config.toml
balance_bias = false
router_bias = true
norm = "rmsnorm"
norm_eps = 1e-05
tie_word_embeddings = false
train_tokens = 412400000
Below are experts of layer 2 (counted from 0) of a mixture-of-experts language model. Rows are named router (the router's row for the expert), up (a neuron's input weights, with its number) and show model dimensions 0-127. Each number is 200 + 30 x the weight over its row's rms, rounded and kept within 0 to 999.
After each expert's rows: a language model's description of what the expert responds to. This comes from a sample of Wikipedia text that the model never trained on.

# expert 3
router,165,187,201,218,127,180,198,205,158,179,236,233,194,170,230,166,173,258,202,175,206,243,199,213,199,216,176,204,242,108,218,165,186,159,221,237,181,188,203,155,183,156,231,224,178,198,202,203,184,243,212,230,220,258,161,251,165,216,231,161,169,177,207,186,239,155,158,230,207,227,221,193,208,167,151,201,208,162,197,174,227,194,208,215,216,172,192,216,226,190,188,202,243,159,236,172,152,232,222,226,177,268,151,179,234,188,206,181,202,161,180,146,217,191,263,239,166,158,212,225,203,226,211,179,231,196,204,176
up9,237,224,183,211,180,217,200,231,141,213,231,173,265,139,263,169,227,136,216,160,179,195,174,193,229,214,168,203,151,249,148,211,220,182,236,188,212,247,231,223,212,173,182,195,192,160,225,180,182,226,179,204,241,219,216,212,238,172,213,248,176,224,234,218,209,163,245,186,198,266,200,169,234,230,189,186,193,250,166,199,217,215,187,228,199,203,215,155,193,213,205,166,181,219,222,181,200,166,281,218,205,202,187,226,253,210,276,176,168,244,212,143,183,182,170,204,173,210,173,157,207,184,228,188,182,177,174,213
up10,200,214,249,232,178,201,165,132,232,206,176,215,93,190,208,173,189,176,239,225,160,252,195,151,193,192,269,167,181,235,202,198,197,235,174,186,240,207,206,195,188,203,183,276,237,175,208,198,201,161,200,210,226,174,172,190,195,195,213,232,240,141,155,171,248,203,255,215,180,211,255,218,192,228,244,173,179,219,246,207,163,168,225,194,224,252,170,258,243,185,201,232,235,190,179,197,220,191,226,225,197,203,193,178,115,190,156,200,192,223,201,247,205,182,196,168,210,201,214,192,209,226,196,206,198,225,205,211
up11,204,163,170,209,244,196,178,255,152,229,194,243,214,207,198,241,240,212,144,201,136,240,189,198,187,197,196,197,183,163,212,139,205,194,164,147,191,200,173,221,226,197,212,207,214,216,199,201,169,214,202,169,207,228,200,208,175,177,179,191,161,211,164,162,150,167,213,218,228,262,225,282,203,192,210,191,191,170,178,154,231,265,197,233,176,224,159,207,236,202,213,227,186,198,163,201,170,214,213,238,172,175,205,145,186,276,173,209,176,218,193,215,192,185,201,192,173,155,175,211,113,196,231,235,277,180,211,203
Description: Digits in numbers

# expert 14
router,154,196,221,163,171,160,232,252,202,218,236,219,179,163,240,197,188,211,176,154,208,231,198,220,208,234,180,222,243,194,216,174,147,187,219,228,184,161,270,156,191,156,193,209,216,223,190,209,169,207,234,189,247,178,202,208,158,177,227,228,204,146,234,207,236,194,185,221,173,163,217,194,199,157,169,234,243,146,152,229,176,176,228,142,226,173,201,258,212,202,165,242,209,189,198,235,162,176,215,221,183,218,193,247,201,160,238,210,228,173,170,154,238,201,224,231,161,181,231,236,260,219,228,136,195,191,234,205
up0,188,187,210,177,212,218,203,194,191,221,148,200,262,195,219,185,193,244,217,140,199,165,190,214,185,211,181,138,138,154,204,277,244,209,224,188,202,219,157,202,243,162,178,215,228,239,162,211,214,188,225,201,187,229,206,151,203,199,164,162,161,231,242,213,219,177,249,220,226,245,207,234,226,195,166,229,220,282,249,165,186,216,211,229,211,215,207,202,187,185,223,214,196,220,166,202,210,230,223,149,171,189,176,184,224,209,157,216,141,188,136,192,201,204,200,163,209,126,205,162,217,160,158,205,196,216,177,145
up1,232,200,115,232,252,203,265,226,186,127,212,198,163,210,190,195,182,214,176,185,131,198,203,199,246,164,203,215,250,177,222,217,257,175,204,161,206,204,228,225,166,197,193,267,189,164,206,180,145,193,143,218,197,205,204,247,201,209,158,220,229,232,188,166,218,218,263,174,179,164,201,184,196,159,212,181,142,228,208,207,201,241,192,212,199,198,227,205,215,209,180,189,184,193,141,230,183,172,203,201,150,246,210,240,184,264,160,217,213,247,205,224,206,197,157,201,204,193,177,216,202,146,188,200,215,223,257,218
up2,220,210,202,169,153,188,210,234,144,205,196,191,222,257,214,202,190,171,265,224,221,180,206,247,199,183,237,250,189,146,185,238,202,218,209,199,157,267,185,241,230,208,230,175,165,215,215,246,214,180,168,197,212,139,235,230,196,191,181,228,245,191,193,147,241,163,190,177,249,208,225,200,192,181,243,210,271,218,220,230,186,264,193,184,183,228,210,209,201,240,188,247,177,270,177,210,197,184,225,176,170,165,178,215,128,154,206,208,190,233,186,249,177,207,186,200,193,210,140,222,204,212,221,229,203,154,214,229
Description: Garbled bytes, mixed oddities

# expert 10
router,140,205,251,164,150,175,189,192,195,230,223,241,189,207,190,141,212,184,187,206,210,213,169,253,219,174,236,174,224,205,194,173,201,156,230,226,195,200,208,159,245,202,213,245,263,234,177,205,167,238,254,265,219,195,223,172,151,160,239,204,154,210,220,197,218,187,170,151,229,153,196,231,205,159,194,197,240,150,189,181,200,175,245,200,244,176,198,240,259,209,153,227,244,185,246,195,153,208,225,204,176,182,168,189,207,195,235,170,226,163,198,189,199,225,236,244,195,162,185,235,213,206,238,146,176,184,198,178
up1,208,217,188,187,190,171,127,180,216,190,230,196,196,195,237,230,196,242,169,205,168,171,198,179,186,245,188,217,212,206,174,172,201,257,178,152,191,179,199,262,141,207,197,222,178,227,197,197,227,183,234,148,223,134,219,201,205,184,138,212,245,161,168,170,148,217,178,252,167,208,244,187,207,223,187,248,153,209,185,215,155,190,188,225,203,207,216,167,206,208,239,211,172,174,193,268,211,142,133,266,211,202,241,217,183,197,248,218,197,188,204,190,256,222,184,230,206,250,207,192,145,233,219,206,183,226,217,237
up2,171,204,199,207,130,182,132,201,147,251,206,173,249,247,190,218,136,174,173,171,140,167,194,203,174,160,164,201,214,174,180,224,250,218,238,212,190,238,188,228,162,264,176,220,163,237,254,209,223,193,204,203,219,209,219,150,215,190,156,241,195,213,253,162,199,230,220,202,247,166,201,219,195,189,163,165,182,227,154,215,215,218,206,191,171,209,192,192,256,188,193,212,118,219,199,194,193,156,180,213,218,199,175,196,219,157,224,211,241,169,179,177,200,170,217,244,189,169,180,227,208,168,245,239,192,168,176,218
up3,192,199,154,227,203,218,193,200,212,239,244,191,182,193,226,205,172,175,200,179,200,190,176,134,150,201,191,252,207,205,160,222,212,258,199,241,171,183,206,207,188,217,214,200,186,187,197,196,197,247,263,209,194,129,188,189,210,156,159,226,203,184,228,215,197,186,207,130,204,189,210,216,243,185,196,140,231,201,227,182,225,165,225,255,219,214,209,142,200,201,244,204,165,218,220,149,162,196,187,145,240,126,249,208,147,223,190,155,202,165,210,179,202,262,200,216,242,192,154,164,190,213,136,195,223,170,215,243
Description: Years and nationality names

# expert 11
router,171,205,222,163,177,165,234,239,198,224,236,223,173,162,228,195,174,202,167,148,199,229,191,221,216,233,183,227,243,205,210,175,145,188,214,234,182,154,259,159,177,149,199,202,215,220,183,212,169,205,247,200,249,186,197,212,163,175,236,217,204,147,232,192,229,179,178,207,184,149,222,188,197,156,177,234,242,149,141,217,183,176,217,137,222,168,206,254,219,199,165,238,204,199,197,225,170,171,226,222,183,223,172,239,207,155,238,206,233,172,164,158,244,204,230,235,170,184,232,239,250,219,228,141,189,192,243,225
up0,173,240,202,218,249,228,189,201,225,175,212,189,224,191,177,236,187,199,251,170,124,202,201,202,255,217,237,189,188,142,186,185,192,239,221,206,147,243,211,229,189,189,200,158,177,167,191,231,210,190,225,195,162,223,188,221,243,152,176,210,236,210,214,143,207,190,282,214,215,160,215,199,184,176,205,193,213,204,245,209,229,249,198,236,189,209,201,251,175,213,199,206,204,255,157,273,220,150,252,192,175,204,191,269,219,172,179,225,182,149,174,190,252,198,180,232,197,262,192,196,178,225,152,241,193,216,222,207
up1,207,201,174,197,221,231,229,110,183,192,219,208,236,175,221,260,197,207,184,194,178,229,189,200,194,183,260,142,179,193,184,165,158,162,186,190,186,225,189,248,228,168,161,193,203,178,252,191,201,170,209,298,207,214,203,197,243,242,206,172,214,213,217,200,177,207,175,222,181,213,224,180,164,182,203,203,178,268,187,266,237,237,194,176,143,234,158,210,196,227,181,251,205,226,187,203,208,171,223,118,177,232,196,181,166,221,205,236,207,191,184,205,202,175,229,220,198,211,176,196,148,129,145,213,167,208,200,211
up2,177,251,224,211,197,172,205,201,215,209,178,216,233,185,192,254,170,216,157,200,202,160,185,207,216,181,217,221,233,205,184,200,148,200,191,223,170,168,194,211,184,165,217,139,173,171,195,180,165,180,189,251,220,155,245,190,193,258,171,223,217,167,166,223,190,227,202,191,201,220,147,265,217,213,188,157,220,262,262,283,207,205,198,208,121,181,228,218,216,227,198,216,191,192,200,162,216,194,229,175,169,172,229,213,217,212,180,199,211,257,215,195,222,160,202,203,193,198,156,192,179,157,145,171,279,260,204,151
Description: Inner pieces of names

# expert 23
router,150,208,228,227,235,149,229,186,224,233,222,233,251,166,207,230,179,163,187,176,226,234,117,240,245,256,187,206,260,167,229,198,198,201,191,246,195,209,223,216,183,180,210,205,185,201,171,221,200,242,173,184,218,186,178,212,193,189,236,200,208,204,210,168,230,213,199,245,205,143,190,215,196,148,222,220,263,201,157,217,200,227,190,171,207,190,161,213,205,205,178,211,248,216,161,246,196,149,227,234,189,234,170,267,205,167,238,209,207,124,159,195,198,263,239,233,243,245,219,196,221,244,173,196,196,196,181,185
up9,169,189,190,234,167,187,171,235,230,184,211,180,185,209,183,228,191,171,193,217,213,231,166,186,240,168,203,214,209,125,181,163,175,230,192,178,179,219,148,229,193,242,191,201,150,149,168,197,197,149,141,215,228,213,162,186,184,227,146,169,214,186,181,157,165,183,196,160,236,199,223,207,193,164,180,207,176,269,176,188,232,198,185,187,195,185,157,183,256,155,202,173,193,179,162,188,197,192,220,212,212,255,145,217,239,201,209,210,176,175,223,191,225,242,214,200,173,210,181,186,105,240,158,172,138,243,251,170
up10,189,193,162,184,168,209,168,221,204,172,183,212,210,236,177,182,253,230,173,203,200,206,186,196,226,205,214,214,222,57,162,180,172,202,134,211,207,169,205,245,275,231,235,235,175,191,203,171,194,226,180,238,209,150,189,171,204,239,237,211,178,202,215,202,231,181,189,198,212,222,207,204,208,240,214,223,233,256,216,207,208,189,218,227,196,231,211,181,213,210,219,160,151,127,174,186,205,181,196,171,236,234,197,171,194,170,228,232,177,234,206,221,195,158,209,192,220,257,223,137,229,243,176,176,174,173,202,149
up11,186,186,223,217,175,209,245,199,197,188,209,176,200,193,220,195,218,139,237,197,267,159,248,269,193,214,210,227,210,216,175,267,207,205,242,173,226,170,216,210,221,214,155,232,185,160,235,195,201,215,197,218,254,231,170,172,184,158,147,185,173,234,194,218,189,178,217,242,161,201,183,230,226,146,148,139,177,193,191,200,211,213,187,246,238,241,227,190,249,159,186,224,210,179,196,201,173,187,267,191,231,208,219,192,190,181,249,166,210,200,196,224,246,166,219,177,102,195,215,236,192,176,224,158,244,190,210,189
Description: Surname first pieces

# expert 5
router,148,248,242,218,186,160,239,207,213,186,252,194,233,194,218,210,192,188,159,176,187,233,184,168,256,202,181,204,254,209,236,220,190,198,218,205,234,143,215,200,197,161,232,243,204,223,169,164,174,248,207,206,224,149,208,209,144,207,223,200,225,184,234,167,233,167,229,222,128,134,178,198,222,143,205,229,217,211,209,177,214,188,194,163,198,194,198,239,232,216,143,250,178,210,176,193,205,119,174,242,218,233,182,220,207,213,182,239,148,153,191,173,235,185,190,215,217,223,224,216,234,255,174,159,205,220,235,205
up0,172,260,241,220,260,188,190,186,247,224,223,187,246,203,191,203,203,129,214,235,237,175,170,170,249,169,226,208,211,198,197,221,216,166,177,170,220,175,244,179,182,189,183,218,157,179,223,197,222,182,154,205,208,191,196,138,184,234,171,137,193,201,197,209,159,211,195,180,221,145,220,229,230,236,187,292,150,199,163,184,233,177,164,216,205,170,173,221,179,179,224,191,119,164,218,209,201,207,189,185,189,226,209,208,263,246,204,161,196,208,222,251,243,174,194,178,216,236,188,184,168,180,226,212,177,163,248,204
up1,200,172,249,190,201,184,244,214,194,167,162,201,206,231,161,245,162,216,232,197,184,138,198,145,212,227,212,168,189,119,178,205,229,203,219,198,168,197,207,243,243,245,269,151,195,195,194,170,182,188,239,199,198,193,193,195,240,232,236,194,202,183,176,181,264,196,214,161,211,174,216,189,158,203,180,206,244,247,210,170,176,182,167,264,187,154,184,266,186,191,178,200,200,195,158,187,222,162,274,225,215,249,209,261,232,145,202,223,220,188,198,209,188,240,187,170,209,211,182,174,171,170,219,207,185,149,173,187
up2,202,212,168,244,170,169,189,164,175,167,157,172,245,211,215,193,209,221,179,183,244,144,166,199,194,242,236,181,201,267,183,194,192,187,237,256,176,169,156,239,257,241,197,201,179,215,226,174,191,182,212,180,173,156,204,182,173,198,211,239,204,213,176,244,219,190,176,172,224,213,203,229,211,203,180,183,166,242,166,220,229,235,196,238,198,197,195,193,196,176,120,224,202,226,173,231,200,174,212,236,202,142,206,268,177,220,209,182,186,181,214,216,112,143,244,233,249,207,179,253,192,203,183,138,232,171,190,189
Description: Pronouns and determiners

# expert 17
router,208,120,228,170,193,178,195,237,205,217,221,224,208,143,192,188,222,242,194,193,222,231,205,213,205,230,190,225,192,213,191,151,199,192,174,207,242,209,207,199,189,157,140,215,201,225,163,258,206,179,248,166,247,198,209,199,260,135,225,184,210,188,196,227,180,208,126,253,228,215,230,129,219,195,186,200,228,174,171,192,194,137,155,175,204,201,225,232,261,194,185,230,193,178,220,209,156,137,166,193,200,206,186,194,182,244,209,151,176,212,222,180,263,198,216,250,197,214,195,237,225,229,207,147,216,162,219,176
up7,170,215,262,179,244,213,245,228,234,179,241,158,210,181,234,230,191,220,196,99,179,216,194,175,213,139,225,205,188,201,184,242,193,208,204,166,137,257,151,238,185,166,161,216,174,160,251,216,193,175,222,243,174,201,219,217,227,213,227,211,185,197,181,206,177,217,210,222,255,201,185,221,243,203,239,222,176,193,219,191,257,224,162,208,214,196,175,241,226,214,224,215,178,219,177,208,191,146,239,208,197,207,163,211,199,195,200,259,275,193,184,211,203,151,203,184,246,221,203,181,170,270,197,247,198,219,172,193
up8,185,209,215,183,203,228,264,173,196,220,264,267,179,221,194,199,245,249,226,211,248,196,209,181,173,176,230,213,238,192,165,176,204,214,198,244,214,247,175,220,220,157,216,170,218,192,174,203,216,213,189,167,226,183,138,231,205,179,153,227,187,220,223,191,180,289,197,213,190,231,239,230,216,254,176,206,185,218,219,215,200,226,224,232,197,159,240,235,179,191,183,229,156,223,184,194,222,229,219,240,139,201,188,196,193,196,167,270,169,185,194,192,267,214,173,148,195,188,189,276,169,179,165,206,171,173,198,245
up9,214,266,203,216,204,179,146,231,200,191,200,143,239,228,215,200,215,186,208,207,211,231,126,183,256,243,151,253,193,149,188,229,231,174,225,193,199,170,230,186,222,222,176,212,199,215,171,185,268,204,192,226,202,154,201,198,194,216,204,193,225,175,246,207,183,151,221,170,213,139,230,191,129,188,186,188,227,190,168,239,134,205,185,203,170,194,217,206,178,210,214,167,202,182,159,230,221,180,162,211,222,228,162,199,223,177,194,259,275,223,194,199,224,186,204,235,178,271,199,218,195,233,254,193,226,142,217,209
Description: Brackets and dashes

# expert 19
router,145,157,188,161,262,180,259,217,184,239,193,247,194,165,217,174,266,186,182,159,188,217,186,188,174,219,173,241,143,221,173,163,228,124,211,244,193,229,224,194,160,169,196,235,201,201,171,198,181,196,226,216,236,167,186,179,161,188,248,228,186,161,216,232,233,215,224,240,210,210,150,175,198,189,176,208,273,149,177,204,186,187,177,222,209,211,252,223,194,219,176,242,185,175,191,214,205,186,205,205,194,228,139,188,198,154,241,179,227,167,165,176,248,230,239,211,147,203,226,205,194,196,217,157,206,200,250,222
up6,158,206,183,223,223,231,162,218,150,169,230,247,168,207,197,190,174,158,226,222,230,149,187,237,168,205,185,191,218,184,228,194,191,212,211,162,244,204,157,186,200,211,230,201,152,191,251,208,242,223,211,235,256,192,185,250,161,224,249,216,245,180,234,212,246,195,243,168,154,190,200,221,201,186,186,135,168,186,180,228,176,205,238,240,127,241,304,191,198,249,192,202,182,250,168,189,188,194,185,214,176,200,264,222,185,175,147,233,197,175,186,210,229,200,196,193,201,203,211,166,183,225,203,235,181,218,214,227
up7,194,228,140,154,217,202,185,178,216,197,230,187,233,197,238,201,176,147,219,222,210,207,181,222,178,220,184,180,189,194,155,159,164,195,181,160,211,233,218,177,189,216,183,162,214,180,166,201,202,210,238,176,197,227,208,189,208,157,170,178,121,232,250,205,198,211,202,233,207,163,111,176,164,196,153,252,237,281,165,208,193,177,245,208,201,228,184,192,222,221,197,162,150,215,148,173,171,181,261,220,227,212,180,185,206,225,253,184,181,243,201,206,254,236,211,177,236,170,211,148,246,162,194,173,187,216,180,171
up8,172,145,174,210,191,157,228,220,222,202,174,158,153,217,260,143,197,162,239,161,187,180,208,213,175,177,192,157,186,217,242,190,200,214,183,233,224,189,241,190,230,195,160,222,220,222,105,206,173,198,196,219,186,195,231,182,221,247,155,161,159,164,213,171,110,187,180,202,234,220,176,174,193,230,243,201,174,225,225,142,206,150,232,245,216,238,167,194,199,237,195,183,165,206,207,171,211,191,172,183,213,208,225,178,228,260,179,132,181,228,206,188,206,162,197,199,224,182,181,195,210,171,246,209,217,161,182,159
Description: Table cell separators

# expert 15
router,164,200,225,160,164,165,233,235,209,224,238,218,179,154,228,190,184,202,167,150,207,227,192,220,215,228,185,225,246,195,221,177,153,182,222,225,183,157,268,148,186,157,202,203,217,220,182,199,166,201,240,190,239,185,201,205,166,176,233,233,203,154,245,198,232,189,173,207,177,160,215,186,199,146,170,229,246,145,144,215,177,174,219,133,220,175,211,252,215,198,147,242,202,195,199,223,168,174,216,214,181,218,184,247,209,165,240,205,238,169,168,157,243,211,227,224,164,178,230,241,253,225,231,145,196,197,230,199
up4,220,193,203,186,224,211,248,190,158,122,224,248,215,204,167,173,201,164,228,193,181,169,196,183,188,206,202,205,220,139,191,193,181,270,256,228,165,223,190,189,160,192,248,175,170,196,202,198,248,192,178,189,151,188,204,206,168,259,233,187,217,198,177,164,124,192,220,235,172,217,196,160,172,216,207,152,223,202,208,218,229,151,196,220,178,248,209,194,194,266,213,226,204,122,191,181,224,175,237,197,181,203,193,185,219,164,210,191,227,158,218,216,213,181,221,169,207,190,208,167,147,185,135,223,178,164,146,260
up5,219,175,163,222,225,184,195,207,176,227,181,188,175,178,217,219,165,210,219,192,138,201,205,188,176,196,221,204,188,218,217,133,192,212,147,173,195,167,174,245,196,201,225,208,229,185,216,212,188,189,234,209,171,231,251,225,247,239,173,186,199,239,158,179,143,211,190,196,213,235,173,200,207,263,195,153,233,210,206,196,232,191,130,188,125,204,230,157,192,188,203,193,159,225,176,164,213,147,243,175,247,196,173,214,186,200,235,206,233,241,234,168,143,160,190,204,195,185,197,187,132,272,178,200,203,180,206,290
up6,198,242,228,161,177,229,194,280,247,210,195,163,207,203,202,225,186,189,202,182,190,161,186,183,152,162,210,211,208,198,190,260,222,205,175,220,276,184,202,192,246,141,193,237,218,153,220,205,217,241,205,197,175,129,211,209,184,178,242,190,189,204,172,193,173,200,201,179,262,161,169,240,184,193,238,187,219,318,210,195,239,228,194,167,191,210,223,231,151,225,234,184,199,156,213,237,169,198,216,215,180,178,163,166,238,217,202,240,226,197,201,222,212,217,190,195,195,156,172,156,218,171,231,216,174,178,151,186
Description: Word starts in lists

# expert 22
router,248,160,200,170,185,189,182,200,173,192,220,203,192,182,162,177,166,251,159,197,199,140,189,146,162,193,178,171,211,158,230,197,173,208,250,238,246,144,230,150,197,258,255,224,233,215,202,170,208,191,206,177,202,152,163,243,227,178,183,223,188,213,208,204,220,217,170,199,198,213,213,171,164,182,176,194,186,181,198,207,139,144,231,169,151,157,166,236,149,185,208,230,231,243,203,206,189,202,216,197,199,121,282,179,196,195,186,234,213,183,173,243,211,214,213,192,181,230,185,190,195,154,188,199,142,230,221,247
up1,190,164,190,238,172,206,236,200,175,226,186,133,226,166,199,226,205,186,233,210,170,166,187,222,231,212,269,144,153,197,219,181,176,186,170,151,175,182,186,176,213,241,224,205,203,235,218,187,233,185,226,206,167,176,171,222,198,177,194,199,167,202,198,255,181,214,237,237,225,169,176,210,217,184,206,221,158,209,233,116,186,218,227,237,199,220,286,186,186,152,164,165,220,177,146,223,176,235,245,220,199,184,249,226,195,236,168,211,180,155,238,214,166,203,218,157,238,241,176,200,179,210,167,262,204,225,235,228
up2,157,223,188,238,202,198,162,254,277,179,202,203,223,252,261,218,205,156,202,200,219,215,185,192,166,191,210,182,177,212,172,193,158,203,194,167,225,201,193,170,229,185,174,181,217,174,237,214,268,124,166,193,206,192,203,251,206,155,235,194,163,217,189,179,207,140,285,196,217,234,207,217,186,208,157,185,193,230,257,195,167,174,195,198,149,182,181,211,197,212,160,240,194,214,203,205,161,213,136,197,149,207,184,229,220,252,188,198,242,247,232,178,191,200,223,155,223,153,214,195,187,168,168,197,252,172,184,226
up3,198,157,132,183,233,228,273,251,205,166,152,192,207,185,185,190,184,147,236,150,207,178,216,193,217,165,212,197,178,218,200,170,213,215,258,210,190,195,168,180,222,217,216,236,198,195,218,177,273,205,132,225,202,213,200,218,216,180,210,194,218,224,200,120,198,143,192,228,207,228,227,243,192,184,233,193,225,177,149,185,215,207,170,151,166,246,217,201,220,137,231,250,148,231,137,185,157,216,196,208,210,166,221,203,204,259,159,189,179,186,179,231,193,193,254,212,207,198,153,192,181,210,180,206,179,228,224,225
Description: Plural s, pronoun subjects

# expert 1
router,205,273,241,165,153,156,230,196,248,223,182,245,182,198,233,173,161,192,175,205,219,207,167,236,143,198,233,199,183,174,240,239,239,197,262,171,175,205,207,176,191,170,218,216,163,195,172,249,219,171,184,230,200,181,172,242,193,228,190,262,212,215,253,210,198,173,164,250,200,177,231,266,204,234,200,249,235,185,180,202,181,233,154,162,249,184,224,178,214,203,159,202,174,234,242,199,195,179,215,255,192,194,181,214,174,226,208,162,175,187,153,192,215,174,186,203,230,142,241,147,191,188,196,240,183,182,168,181
up6,222,180,140,206,156,220,195,209,205,171,230,183,232,208,213,155,226,220,191,209,220,225,237,199,225,239,198,161,195,116,182,242,215,126,196,210,134,266,200,213,124,193,181,140,221,221,236,218,199,183,209,156,178,205,230,194,170,191,146,181,182,225,187,178,167,252,118,199,202,258,193,180,191,223,205,224,193,167,181,220,220,234,185,217,173,172,174,190,206,196,174,209,165,216,201,218,161,216,229,187,213,224,156,202,181,176,239,172,180,182,240,165,213,188,277,192,213,206,196,248,180,206,159,193,164,203,176,186
up7,203,172,182,137,235,149,223,193,227,243,204,247,222,160,194,191,168,168,209,246,211,171,154,247,193,225,237,198,227,164,148,194,156,236,146,208,168,251,182,211,228,253,245,172,190,228,177,176,152,191,243,207,190,212,189,183,216,217,190,212,169,230,211,205,195,223,140,134,195,223,236,235,260,211,221,177,170,228,223,201,203,244,184,202,211,242,143,236,197,230,244,204,164,258,215,203,166,189,236,210,173,179,198,184,209,237,236,189,198,172,205,160,205,211,182,223,233,198,165,205,148,216,235,246,199,221,161,213
up8,215,167,206,176,172,218,188,169,200,146,184,205,187,276,230,226,248,174,173,250,164,139,208,225,136,263,200,188,190,239,246,205,238,208,223,211,248,198,202,209,212,213,210,139,224,205,205,229,198,206,166,213,181,180,161,153,177,179,234,165,168,196,204,162,184,182,213,188,242,188,214,223,202,219,188,149,183,194,202,138,219,198,190,133,178,214,202,187,221,193,184,217,213,195,175,164,155,188,187,236,180,235,209,220,190,210,114,220,161,247,199,217,211,212,181,229,181,153,126,182,239,176,183,197,188,238,146,196
Description: Time and career nouns

# expert 7
router,204,174,234,215,233,232,148,260,216,247,190,171,188,189,211,179,196,203,231,239,210,206,203,172,193,183,203,166,159,253,185,174,139,239,202,202,231,154,195,235,190,233,160,237,177,230,216,243,239,163,244,191,261,169,211,198,237,180,258,186,212,183,192,241,250,154,177,247,188,241,258,189,237,133,154,240,198,201,172,220,251,199,215,204,197,201,192,195,215,133,197,216,204,231,236,203,174,196,218,216,187,173,157,228,145,176,202,234,226,164,227,209,190,189,236,188,230,240,186,173,202,210,240,196,182,187,155,193
up7,252,197,203,178,211,167,179,173,196,198,210,176,231,253,193,242,174,264,220,132,192,132,144,185,173,192,171,215,167,176,248,216,158,162,234,225,221,131,199,188,243,171,159,170,211,172,198,174,168,223,212,167,249,242,202,220,194,167,204,210,177,184,211,240,207,177,194,211,256,199,165,235,236,214,140,195,188,220,228,192,198,185,193,210,151,239,251,202,194,194,154,256,249,225,242,183,201,237,207,202,178,204,255,212,218,213,249,194,203,192,183,212,210,184,177,267,196,185,160,181,144,185,232,198,222,194,210,199
up8,173,254,126,237,130,209,170,165,219,217,222,212,198,178,195,179,197,196,172,237,225,201,185,171,216,200,217,206,193,198,208,221,186,223,192,196,171,224,193,189,218,200,225,226,213,208,160,210,273,213,215,207,155,179,187,211,187,204,213,212,183,172,191,165,162,232,195,178,267,179,208,177,162,185,166,174,215,178,190,125,245,165,161,163,199,221,256,217,208,250,197,183,263,220,224,184,163,210,157,222,207,172,262,211,249,199,126,254,151,224,221,188,214,167,214,167,219,202,211,171,207,183,191,254,213,126,171,184
up9,180,218,196,191,222,214,230,248,191,176,227,206,213,192,241,152,180,222,185,169,170,214,248,192,208,175,220,194,213,225,224,210,247,236,210,248,173,221,181,208,198,170,168,224,217,172,204,149,199,243,212,190,198,232,174,184,202,165,138,244,163,242,206,141,203,239,184,230,201,211,169,260,173,193,166,208,248,204,133,199,174,191,179,175,201,242,223,235,145,178,210,188,205,212,197,224,209,201,220,202,263,215,228,296,217,225,122,177,231,216,204,141,238,231,234,186,162,173,187,239,209,161,237,215,217,193,230,195
Description: Periods and section markers